{"num_hidden_layers": 11, "hidden_size": 128, "n_experts": 32, "experts_per_token": 1, "d_expert": 128, "d_shared_expert": 0, "hidden_act": "swiglu", "moe_layers": [1, 2, 3, 4, 5, 6, 7, 8, 9, 10], "router_score": "sigmoid", "normalize_top_k": false, "routed_scale": 2.0, "balance_loss": 0.00259, "balance_bias": false, "scale_expert_input": true, "init_std_router": 0.0223, "lr_router": 0.000785, "num_attention_heads": 4, "num_key_value_heads": 1, "head_dim": 32, "vocab_size": 8192, "norm": "rmsnorm", "norm_place": "pre", "norm_eps": 1e-05, "positions": "learned+rope", "rope_theta": 22300.0, "rope_fraction": 0.5, "qk_norm": false, "attn_scale": 0.177, "tie_word_embeddings": false, "parallel_block": false, "extras": ["capped logits"], "init": "trunc", "init_std_qkv": 0.0474, "init_std_o": 0.0588, "init_std_up": 0.0678, "init_std_down": 0.0678, "optimizer": "adam_hyperball", "learning_rate": 0.00389, "beta1": 0.9, "weight_decay": 0.0, "lr_head": 0.0113, "max_grad_norm": 2.0, "warmup_steps": 211, "schedule": "wsd", "decay_fraction": 1.0, "decay_shape": "linear", "final_lr_fraction": 0.0, "batch_tokens": 65536, "max_seq_len": 512, "doc_mask": true, "train_tokens": 684600000, "max_steps": 10447, "dataset": "wikipedia_en"}
Below are experts of layer 8 (counted from 0) of a mixture-of-experts language model. Rows are named gate (a neuron's input weights, with its number), up (a neuron's input weights, with its number), down (a neuron's output weights, with its number) and show model dimensions 0-127. Each number is 128 + 24 x the weight over its row's rms, rounded and kept within 0 to 255. Numbers have three digits each.
Before each expert's rows: "gets" lists some tokens that make up at least twice as much of what it gets as of all text. This comes from a sample of Wikipedia text that the model never trained on. Tokens count by the router's weight.

# expert 23
gets: " the", " The", " his", "The", " an", " its"
gate0:104104067158130144128078099148153098132101130103110165130166144188133119153115093139153173105128123119111124154144091162143143122130141118104166116105175125072139106114086148127122126132113146129091137102130125159140092122131135140125132143116092133132108162122123147096094166131162112155117121136136155122137129134091140125135098161131090134088166110088117144171170165143123133111096
up0:105142116157109125170114130120139123102126132131149191161130151147131141125106164096131152134077107129120120105164089122146122130119134087126138158105116126159111181140145168117089124130106128135140094118139147099106125088094096154163122144153101129154089106127105141102154133107147148115105147140153141195130102155112164117098121134141142133116115149141121203141170142107117118079103
down0:123082132155144153153110152143140112109128121069161125122154080139132123115087178138138139103131104140115129147118094134145136161151136124091108136153118134154140153095087104119108161110149079134123073162154131131137110155123119138143153104143131091145112132122172118148121133156118150150132143083105112138160156165103132128121113111159088115155134106075134126137160127083108167089078
gate1:075156168113141172152148108131120051079110130114116110177131091117107090114125142113128125105155156134135108127150152126142122102102181107129172104113137095075146136137160158132128133144090127081118099138148135126148085106132094144116108106118185141140072157117138132135149112141085111134130146136129148103103111122121121092144128137089141102102128126157122111128142138099109116127123
up1:129133115076086115134115079131105147136133109114120118152148146142107085137080101161091116124169067136130107111110095080128108152121111121149156141072112120122153137145148182122104116128144146134182166136121149121094106103121119116124137147101109138121141134115112159194125154137128117136085101091159112128114155109112106111130119149114120118123103160144080153140124076119145153139130
down1:132154098133142121116164126106120136145132112134140151126120130117077152112115100099143112129123131128135097086196141120119132118137140138139134142138088073108147143093164154096129138111133115083144125162148118099177124076168123096097071113166135176141148158105156164133113143152133126116183113135093140125090099135152145114095117163114174101114127152124150153124151096133153137139129

# expert 29
gets: " in", " of", " In", " de", "In", " for"
gate0:152159133171182148106136119126154105117115139146139136033117126116101129140132117081118125127109144151136152104136077136136124126155110152110100144127164152126149119128092126135133124118116122172141149113122124133127156139129167168183126078116089131140126173093140112138169085142125132116179155135111138151142090119137143146122103170131130109105124156125109154168128149159089112144112
up0:141132133141131146118142131132131168101138134169162132128128109121112154148133098122102120140112085133166102088144085119097132145105086139110140154126133164150156125124131069141106146095160103116130134150137136158087156134102121154167177162129124101140155118081150138135131105120134127152137138143140148187096094120145160172153118133087141122104110131206128115148118143163148122172105
down0:109131121095130180149110113117120127127165216123143122135115135116119146107113125141112114117103107120109124132105120127122108159126088110154109147120123091154085163082089165101131116171128122141121135148146120112147132211145151121122140117108134076114102148134104124112074127118098145101182117123125112147107155143133165126130104099129171078133141126138115103142128123129114121073121
gate1:148149175098126093127100143157154113102110121099150157138126098148139094134135114106134127144091174084113090111121115132166095133115109089117160139156139142148131128130110114105141146120144138105122120100117124148157183095165132100110093103131141163149100137078202120130140109115162088123092139132102121122144121114081139151128112149169097148152099113099101100107152116158118139154110
up1:158099140168132128126147078146111125155137154166117092169137164138130154130129164089155137106147103117138141115126111108165167112178144115105130107152156070116099159106142093107121147140124151118117093095153106131123109145133135123142143150129127100095126125176078145106118115138156130148088151141157156092135125145102116109140101101076136149067140131155160156163161143140137140135119
down1:116148116136121141118176126118135129190107146162139173175176129122121067134136099097100099121156076113128130134113136152144161135152113125102146111120095132117158097105128120120145178123165109172129117109130121162117131104142111118109088136148087151135146154077136153148161122108109127112164142096133139146137147152099107160169116125100134163114128128120163136107104079094142102129139

# expert 18
gets: " not", "1", " is", "9", " was", "–"
gate0:138116123121158109121127174181140095095148097115158131172132122148095135149191169122104134144139094131103132130128129102110106157110134112094092110186132120153109108178144135125138180152147126133142128145132117136150109121148126119136130173134087137108152147116113113137150150127124139127075141117134188154140136084142152111141100089139067139127128109117152146184160114140139114108126
up0:109147138129114105101145181153107148126089129145110171127106110147139167122135154137114149077157153099098120078129106103123086139144125134118130119155148139135108115122084130132122089120151117164142087116123115119191136092128153090157132126103101101156135134103074151160142176119127163149083125178137151105153126136085115125157099132120107118169104143099108125134139095114134149118117
down0:106119102135131103120141099159137171122112145114142147114109123127138113094147142119133126106151126184140114097155099139130151153132131128105096147100123153164146104124110121146174066137093127143140118106137070134123104125142092157086127132167160122100117108113110126105178131181159144124097138141162108156114148136135175117142135130134080150162122144132132133142123141085064145184148
gate1:118149178112151101052141139166107184158079155119181185169161142125128121132120126131123103140162131090129125123139123157112130127146098140146145145145133148111108114150127161111129098119150129114123142146114115126102145119133138118110066124118095135115102145075066087164119129144113144098133145165120112163144118140149156107126133118139106160162104124112128103163132120114119142104112
up1:103077097092103164144151115140109071123126125134129180075145165120114118113092140146087146146101134149139091103093164125138124118157168121140114117145121102123147123146152124119126155101130132093161118112096128117103126117121137149136130167116152145077089122151166116114150118145097103100182132131092089126123139117116107125129163152147191117137140130138147116164151142094105135090148
down1:149109117144079195137139144140143149114133074090131112110153117112185125120117107163120159104149148154160144122093138123157116124150098163158171106121106103117096111195161097118142139131146151125173142129120138142121140108107146133184127116120116130132137166132152149133107134144164098131133114157152122111138088124128097105117121135141165116073094116096129151169116117120172128126137

# expert 30
gets: "s", " |", "·", "a", "u", " —"
gate0:127116125136103083156146126154121109165170119124134109145133149131097113104162162144096100160099115129114089108119114086164185121123097150128153157107078111083144126122149122149114146114143113158110136171161145140127119143137102137107130114159145100162104100138129083125149123081139189105135142083130105157137120133185160141111093150120144090128131155088107130140130138125147112105108
up0:128086110148200120122115124093107140161141101178145124123076159118129126115123128112138140125148100131133126124126159129101113122164099110153136126136211150083161092068165144110139130128167125112132117132163136148093134124135144155138135113113145095073112147167166102135147132125158142107077150155156109125136093151116135136111169106118108115098136112111112118132131148119157144124124
down0:142124166115116131086127123130137117089118164132131138090141134117135109114143093120105136122093136118146153115186099142089122078123123122120090149113065146129135127169197116107133163127161118065154143177086118147118104151088143090105101131125102146152141111164107141111156130110159107136118118100140153141127128126120145146102117139140135158138123123081083119118123118124183140121107
gate1:155124140108153098155130109150098159109146148123122140160155132120143106137100131095102108146076127156135132149094148114103107132131138162117135128147140117129153136119106156169128149126173111137101101155118147126103103137118176107152156124075134152119080120147134152127140088084130116086102128095147132144119183121179124140104137158130089111138104140122106135094076069171099121095129
up1:046152111126089166131116113132120095111089094130117144131130131177168129116123155097136148142175166130093086131160111140122173106137128125129173084111144140168124173115119127132155108121106156136126144107136122116129151160140105099142141100095132137123152165144151144137117126121106131176121164136139131170159109126126156154065095112132111147133166128091122161139128141106124132141149
down1:126123139109138126115095115137120152139166123138106174104151119137129111103104144136122166148138177089133128119121119101182161104156143165136113148170096175175115122150096128111142104154095169123121152101124086150123126092118152122103161137133110132122148137143152162126129100111090126129121071124087141115177107136116112147150089103126153162113124094185121078143138164119135117119141

# expert 27
gets: " |", "\n", ";", "---|---|---|---|", " —", ")"
gate0:136119131137120087104142156172113162145141139116123131103165071096161122137145137108129147173104113124149125145118136103107133137131077112086096126130163116113143115100141144137108125144094147081123141097108092126145130154183189161134160138167121142134140098145129133141142145117144114148089116137148099124133104134124107127054122132123154132136135172138106089112096192166135129131149
up0:172106145152120122132169158129092109125134123133150144131134131152156093143139079113082166135090121073097123131121146116105120150122140108142122107149107150097114088102179149138122146140129102141126090118140107150112140150133131124124162153171108092102138096119164096146126056128107135104140086092158118131088125104153126152141163148105109131117115094132081152102127139113152080138127
down0:104123109148086142108114141123109126130113140127145123111162150171108150109130103122078113075142111151076175171091142109140166134119107135108138103107096175103145119090145126116139138147096133137160126162099131127077096138097151127129140120110107113129093163113115103135112128153071113103129105085123145134119140135089155140130184140114121143143136118169085109090090116134145089134129
gate1:177103082123093084145106133137099148139086113152116152147138152124121114161154120164111135135150076118150122112142112127082156135100128147069089088149149143149156125133125124127155135123140130105129150164123134113123103129154142102108118141146084131140163118149120105122086127116085131158127050103086100131145138118128133136133118161147069131111085144081126118130105146137128143104131
up1:128140115061143117110166133091128177093105166117113123117106169126123108115132178143135127139129116146165118113112149122132160137168100120156077124099141127144135100102145136164143144093159149129152124100145172154128123084136116112118180118134080088123122114163166127150082119108135119123118087124132110126129156096134086132116113139122098153156117154127146112132119171096112078102111
down1:133121157118138134101131103103125097118114072127104113122172148091115131138122126130142096122139108161119089167125113155151139159135174108143178189119123113118130142122149130128106108111102136134168095183135126156142132117168113116087126117162136106148125143154111106132123109099134140153087179114123100112098128125156119148170169115091165133136135085130101135189117089148140164121114

# expert 17
gets: "/", "–", "==", " Le", " La", " \""
gate0:134119180111122104081114143134134119117160121119162144131155088125154141118165126153129161140115138111207152112146124104076069112114125128116116097151126107141139081124086158104109132161149122161116148110132188102117122106127123141106145095121121116136118136058158130150123114155116123157132139157123106121140131142125164165144100142092106159147129111090156107113117125118157162115103
up0:117126131127146129163121107109157104132148120094146130131094107127105138163118127090120121097117117127139206081111169130139155180115078160134117118092140155125134160119104135110106143150136146167158101130134120164149096132121158101163138094122125111136178115168146090147174137149118111116184120109086090150135162120154109136140145124120158110136110153126159118160123146137126085156115
down0:152089087123112113145113130132125151086159151130104161076148096099120145134137127107170081125114172130106165134112107178107143102118153125187125096153103111105154115124194178108097100120106110124153123133116112119152133164111123137135105102111103149143136108123117082114100156114147086143126129076156125140116152114104110150128108098097133124111138111153140142093136138144156116136157
gate1:120114097121143147133152154135122121143117128122169147158146161136140166185168152142097126124139110116142154081108108164133144139160105116100106118158137101081133132148129152130154149090087200094114143156120117103138159101122123161127147154152155127095130127183135140087106127168088162153138127152172137146122121125174135094134145140157113171100136123097144129140116134110128103106120
up1:153157139117135123091129117126117110162123138132117088135129128159118140140166136121112116129105137131140107121166134139126071138124148103122101147137104150136103133088151121171122197151200095118098137119106184123118092127136128170117116145086086129127109117105126133141135095147114107130162165124094113136123114101111142117080152106112141116127108133120095079070127122139100134177082
down1:127157096114126132142145137127152169135137118136148107162092131166108115137137169115129105155164102109132166138111130119114137155119104132162143147136152120161184141139126125113144080105125171122143090119118128115134142120150146158104130110156150143133135216116126116128132144140112163100085115095129136136181132109162094106124172102093136160139140095172132103178142111132137081142095

# expert 28
gets: "il", "3", "5", " It", "op", "6"
gate0:132122092134120141151121122103125153118112106143085144110107137096176123137118127144168161121117141125137154099137118142149161114084157152095116116129148195127152107101100127145144158083152122164113135114104096114094123160115148129152133143120165102096168171128111119081119132107111092116096123102129102117128101138126131135150085186167129085147145124115115134182131108093156137166143
up0:132085128163077112146131146145139105094117154107142135146131142167110103122151124103102097088137153115158082088074138091130142073141067115145103141108127135158149125116129153106134119132114170094120131138120129169139129166157149100114124117099140160107135112136158118144178112111101084134094119138144145141145150109163123117098101117122105096169125158124109114141112144189122127113143
down0:126102117126169127157102105180123116133132148123113150132148140117145126107142140118163139128177092174123120174157165144075078137124140132118107129121140101147113125105117165103133103110151134139121044095143125127117190127126099196121136142142112125137107113152133137137115115094139141129103108111108147160147154131111164126166132124112115152115186125142136199121136140141127121136134
gate1:109129143133082116117114138093124153147125091074148124151125110127144104131112125125097158079162114135090145118132149116102112124119107126153110106120129124106171140154148083135105165133131153134149144151093119137104138139117151168097120148101121085137107120169108108152135172117162092124084110151132111125128163097095089119154168207137129101127144117149156157120135155149180129140105
up1:119132118101118133113153101157141164136134151146129127109152137103120148121150106146082155138104106115130080081143099116138126117107142112144117094128150108159112127057152127084098122114153087102129132110105141122166140126165119128124114162133158140133112100147156155145127108122086163127107140116101137107147121139147149139107067087145111147108126119146057146118113100056103158135155
down1:109158117141144116162127116163109119149120152159117129146120139135106139100135142124148146148130079119128128111103147111135107133172130127127147131129178106125173090142153100095068157136140079166127121140131122118178126086144151174157132119133108108154142114160127093113066163121146114086137099101117133139147188129100134138146124118143149147115138087145167147161099141118102121148182

# expert 9
gets: "y", "th", "mb", "ch", "up", "al"
gate0:111093139096111135085131144140113139130166139117118140148134139102111126157162146146126085077151144142126111165117126123127110100101143123157130124097090160148128117117125110157090095162132138153132127125124143163131146092184085144154126128147120101115143143103156088129158164120109117112164101140113147154160153181139169135135136164126180158118137154123088120116152123151056125102101
up0:145116142106137101065103095156131147134127169114116151141135154155125171087089142088151103114106140141117112105127146098127108093166156112096135163126086119171152141138157098128141111137122153143118119099096100126115128133212149136155079150113145102101130115102146152132144153126107129122127127112183152139089144127130109143157097135134152146124121081105106139135155094161120146129114
down0:113134174099184087110156170126143143138129146150084137092083153147173100095128177111125127103085146152107171109084140107130141137081111132104171173106109120120137142134100140116110107150120134131115130105137107119143146148108121126114101119159135150127109086144141125167111140128120084106115105125143132155093140142135129122107159125119131156148074129097140110122096126143067128114166
gate1:140124125128092148116129105143129147146163125107042130152090111110123109128109150113107122115159090136093133136097127128155102173107123188156108098130125123121132127154144105138078096082097125126114136114132110141105076087145153137095175188156141134107144160109162104141122153144145102120162149118117117155124149153135118128158129095130135122112127123159108145128170157104149150156104
up1:120123132130116114145121081142070077149120128110137121112115153111103132147115124130149136135142084118133116161097137071064139109179116148121110136125131132133179087125124121103099120144121131149107116127182115123125084161123126124105132116156130111154145119122124111136142164139185118130116141107135118106125140130120107121149104137135128173134107039143110163176166108141139130081154
down1:100086117097108081118123094092108122155128124133121112118119146154112138145139126101120104072114149132118152136136067123122117107135123098149146131118176152167125082125119142094149121131125129124098106148111131120113112152148123152154101106142160150144085089049086141131166141115146154162175116135096165137169163153127121128131153092129116096084148148140133092129132111121099116141117

# expert 0
gets: "2", "1", ":", "ly", "3", "4"
gate0:143120124154133118127115140135149161108130101127115118085103143164148120129117104133115138145124142136129128082097101127137137107130085193137160115040095144120123133176135171178130115116102141118122174154137136155134153119123119138168103125143107145123095110150183135133116103117128093124136085116124139129169153094100135114106161124148119083088113128136141154168099110162124109133167
up0:120150162105088148128102083126121145156103137125120103160116108113122119102103098126116120108186100126156107183106128090145131130118107094156153107127119104113121102078155139107119149093113119157153083149133103142110109121197148083142172132102160118089133116116145091120117113143106144157145107112112116151138104105113134134140098154131094120115130155126122139113050140119147145140155
down0:080147130112153145102129154098143108130094209139122113167142062151141131071084161123128116121136144095106124135117139171112141116124138120128134112136126135104148107117098121110122170090095147170166095119108097124120129125102094135151088139124091095158154163196090138111109134128138100117157154155138147109093135137132141124109101121122108133117121152102140107138117150142138122112129
gate1:124167127089156152117147137129089107122124118099159132136155160113134124115102123124094135132063119097134080144104155081125176119123135117117161139114117084122152116115106145112119090157115138160094147146134138086135128134150149099114119129109109193138186150113160156136142131112075124100102131155130126138107120111092147163146138115164125089157140138108117120145127112161160177165134
up1:133094122163071143143157137125124128144125081107142137145135119085152177133120165109134146138142146154140132107125111157118159093150117144087143124088147136135127116135104137109110165152137124136116146146116091113119152112136127143121107178131160090175151147145063112127119128092074160106141151116118141135157115086129092162083165125160152157145094144149173133130117118134136151088115
down1:153132137111163139157144120113100124124098183124136169123114149090109121111140130108116117120151118155152138136126147093064155118137131139107098144066109113142130099119129163113152159117146148084151113106146147150105110098103136154114125125104150123127174141127162096134035132130104095116089138084134164090134144133165155148119098144143119104143160097138124133110129163126137115106122

# expert 19
gets: " |", " ", "is", "us", " as", "s"
gate0:175146119110108155096129114151139142114096148141115129117168132152100113153109150117122142106134131111156130144115175103101151115116160110173098164106121158111136126143131130152158069136140106188104111133115149114155108113103165163123136187173115128115114139103142093079077135134138123122128085131143111095133120074133134158131106132095144091121141114119090099134121154149118130093167
up0:117120135152128152124130144117103086136136132140178121108063171150143175130147091159097125147121144130155122111156144154113142105118137084142148109111115154136112142108148124122114163200094138080109119112127131102122147111099121097132175146089180141093106139116143112144123137146117145096127146111084090118107132146113124099104128137099122163148136152186162144124142102153134106090120
down0:141097151137145137127119131161115130135152181105134170145147127097073152127167117142111088113123099100137116092123161114126142120168184122178166145103131143151116113111119133144172103177130128080114127120119069111125093117103109113102108129103139118121135077153083142129123129096165108147072113121118146119134132155137134104159122165097097104115156113126121140141114135163140100111107
gate1:098141187122093150110092136120119123113108132130139139154100166183140127109148153109112098162152155088118107145080114086101149132148141129148127155137127119197064117105140079104137133119113142117125099147129127123136119095138198138110136144146112165140110129132119136130177129137150117129098127171099107093123143139115188161110109126118130139130158123150129150132103094115133156140144
up1:136109107149085150143150104159129119146149153159152149177102091098106174068146135153139122147118101086117139139108089119106113106096094138110134133123163125131156138145140150110140094148152114104132115056157109105134123129151129098131134091130130142117115153112157146131132103115139171153088106134121158122152124145082117108133068114119133144141156127146138117147090079093088117142140
down1:111121121131170120110167147148149137106113125132125129107126118162121153135118094077108094145119141120060122141096114126116101156106148118132135110136142154195129082140113144128108086103147095102156138117128103085164115094128109089140105128166137149147089127123124169125132140101109107134083132129133159110143180099148103098115114099134153128093119142103085089108137125104096087124152

# expert 7
gets: "ed", "ing", "d", " used", " made", " known"
gate0:144148150176120153107136130133088145111161130120126116145137125163135168142126108117129146076123143094120131124128140105090130120159097116101133122122127149156154121089090124111201080166130111135128166139125149124149120073124139147128128142171108121118138116143135164102150103124148094144112116140137156134147157159139124207130105160129122160095126162133142101106102132114110136165194
up0:152067127150095138135114140060168122149098122130127130106116150146133128132141159126088134111109086162198086116159089144117115118127115145123122094100107148113155105075151101093134096093094112149130112137100162136114130135149141103117177114116108095146092141133108103148140147174121144126137147098117122155103135094072100166125138121145131131137110140135113160149140116101142123118117
down0:152141152115149119143138161105148157174167183137082139136087130162122185103106114116136096137147083139160114179109105109098135096108173104146064103111169086136116127139154144143147100115146132138129119080124110162102128135107126147111135159122122130104112146142117150138112157162121163115127117139158100136144147139113111119102127152132125112131138085120092174140120116158122097162119
gate1:132136118128141145140132085063113124135117151158126116113145148132118154179146159109177101121110130083130106092138069153144143127130105143141125166157153178092172090104123160149126143125081089162142134103150126085121099110131144110116128126137126090095131136156149122128152090126094134108141099134122113134120131095153101096118110114115091120071113110160151156107111121135139095106145
up1:138141118210098123132086114091117130151127148150138157097132170137127122141103124167143108097121182137185163155154144134158136168131085131106141094135102096110140077113096087123103141150161151133147117170124157112080118140157129138111100154109139097110151139116129109126146156113103102166099148110143122140119098164121154135132138173155131122127151125143127082128125110141130122130126
down1:091100135121115155129110119133149126129107119150119102149076124124141119145110134156103156146125115158157115098136095121130146115167129107121140168110148176161080104112114174133151123098137126158139121068173145125155147130137209121115133121109102137119115134161098133090123113133142093146143075162131115108104167172137112132104140116078141132104111112158111156124125127102118106097171

# expert 26
gets: "\n", ".", " (", ",", "==", ")"
gate0:129127135108146104113138108165164123098099136096158080153111169129136158085191142157113128150159146098121122128133143187128134110093146100114132092117122134147154103124155115107138179127104137104171165171157118152162129130135131116162155157121068103134139079112121130123110147135133095128127106152134148101114128138139156162096124131165125161160090148130093133122137120107106150107113
up0:121104130138099093163142107151160133158141122136144153146119106099135163119139118078159120123169144175149151163115091128147096171104121121163107134106146109109122158102148136161123144121132149125124155143091111141163102089096154147118143113135145113131141109091126152132135127144145129101131137130181125170137152120154068109131140089193118116147112098122099184144168156113136125154095
down0:160106129142166121124093122135144116148116198127135126183124136124085113134141131179127130139099083131146112110136122116086122127122149117139156089144098134150141124163141127142168166111144133108115168149136125130138146118137154130137132124129137113133146120095149176107110165135126093166156146122164133132115148169147148085134131086104146093067098107088162157111134121166141082172123
gate1:093121122164152221135090095129131129136111147151137099114133166151110104163127130124139110174127092083145132100122140130128102147125126086088116152112139144131146123148125116146119114146094125093115116121160123109106088180163111166074108142164175131133142127095136129124144159144125104125131138143144105109180094153121137118121089106101152129125123169120163108113149106148120142100142
up1:104111127105112077116184110128095152098126144138136137167126104144148174103129128169177131104127123137142112137135126116122133126117114175145129085085120084115161161128135116103158139111134086165142130168124151130108120119112149137132165109106131101140113146134075107128136114077159145134136079130117146111133104143183088139129161131143141117185136138127117165135092105083115115114097
down1:108157120149134131095157129115129135127112070162152122147140148143114170125125100114125150133167137170127109113127109154148137095110132146148103151112155112123170192094089041096153138127128116125102118150160137137118116119107120153124108174124143119113119120139077118132118159128105164147146120117171136121129112120127125127136112117178091110121137099130125098097122105125172182170095

# expert 6
gets: " re", ".", " |", "%", " km", " ("
gate0:090121173128128121145115151120121089114146097125133129122148156130120101122125111099101132095136164093094146170111111140110108169094105091109193119120151132113104112175122109105142121164140138105154122119109067117104157140112140155109118138122154144107105160125099152154077161101130155127143122142109160139075141190122117117086116154121153131115127097166144134120166093124157129119134
up0:147173079123138099140124114102134109132132102089156089093143117118139102151148163111135137124115133126095156137093132127098122113126137104111129139098139149138104107118166095154096123114134091142141136161146126114086085167102138201136167159075128098095088147124122116122150125099121111106150091126152094075113142136108146075109129143123100146154118134134073154113139121151126124127130
down0:142128136100135127142114143155128101136115126122148131109081158128123151135115175095129174095127118118129119132092094114116142138161113117115110176200158111137140117111098120128135093145112140133137137110133139121151147110159182092103126103132160169160121083147122147162138117113159142095109108115093161109118146154111175178145112124165152147129118075105127124112121154142062126131094
gate1:134132117111100175086114158103125121103159123120158160135092140116162154112143149139151173119085169123092121103122136117106142076103116153124135134139126134102115121115084138150095096131140149139132151111106109141134114158139138066133140095101149168128147135120121109092140136085145188143118151084122158141089112111109096146137093148149088140137145149129145137108175111093164124142162
up1:166174118122129164138123158098138119164156109099177138088116114077137086138105131145122161092117157133133137109091116088116123101104146128110113144130118134127089120145130166163105097132163123141132149091115162093139134136146119105171132134181147171066139124130132119157152116130114131099119126129120098150160166113151122139144145154106137129132146107131158145046141135135130157127154
down1:122164124167177138120119103139125099072132105156169085108099107153129116111129132118154088126102086132115151174138114135148111125132157172092119119138149118150159192092161140120147146091139139055147128147134139132143101137124140159119139130143136138146164101140118118127145115085130146079132124133132120117154120141188142134126145063110161146151116134106117140152143155136126131155132

# expert 20
gets: "0", "9", "2", "1", "8", "6"
gate0:140140122140167113132109153120116110102180118116164150151159118130130159089107131118129086161144161153102168114178136135128106114171122129124122161154136135142146131135144132153148134161114117143120100082110122089138162151112137080159147106118107134129111149161120161078151076139146103111141170150090130150126137113103099089132135179084100122106147145135162158121156109168113122154111
up0:091124174120107125126125113121137139131125145132113097116131133130112118148156150119116133130159149131114131148113117151162127176144180141125126135111115172131122192100075119186175112142120145103121133121073174155117098123148142143152102154158156154120103138093151123145120107118130151106149136091157155107127085112094159142124080166148153159126131096133114087089094150100136148110114
down0:097078127111131177114136120095154116104134121119151116104136104119120124172174147160101147130086128097131109121144132162107140126124101105161103137167146145123119130125107160122135146115117111111114110075113074122098107152116121122085115139123178132107074138110160084091147113135098110128161136096153146080135092140128149152148144141097155146127117112116150117112169087117108181142146
gate1:105136085121154141125166154142142120176132136175118121098115087119116119155111197143121106141148104112095110122168139090151150105142134145120104107170124110118145142137132080124153099149205117101122097114133135118158151154116097121114117158133142128112129133141132141077114136153134138127116167097136165135174128118135151129086093101122148135131095116128131141104063095118137122125089
up1:106101140109142105153120119148145116132114085123112083093127102151128099093142184139128132106110148124119164196129111117163127160146111128156170125139146124122110123103115155120063114128126152197142143093104194138124150095124117156123122094122163116151158126159089113133141121102142118107126116133144106155119138115167084165165158135138139132105130120111120126176151108108111124136135
down1:156158151135117138066158049101150136130132037110149146133145130167172134144123124144135132140135091132144130121115146104161134115155162121139173100114140127139120109118178133106112126100130166106133124103100127111132150120143173087123111147079122129154095138106132125121127081137122174156157142142142156127162117161153122088155155140100127110118127105144140119125142137154138128104127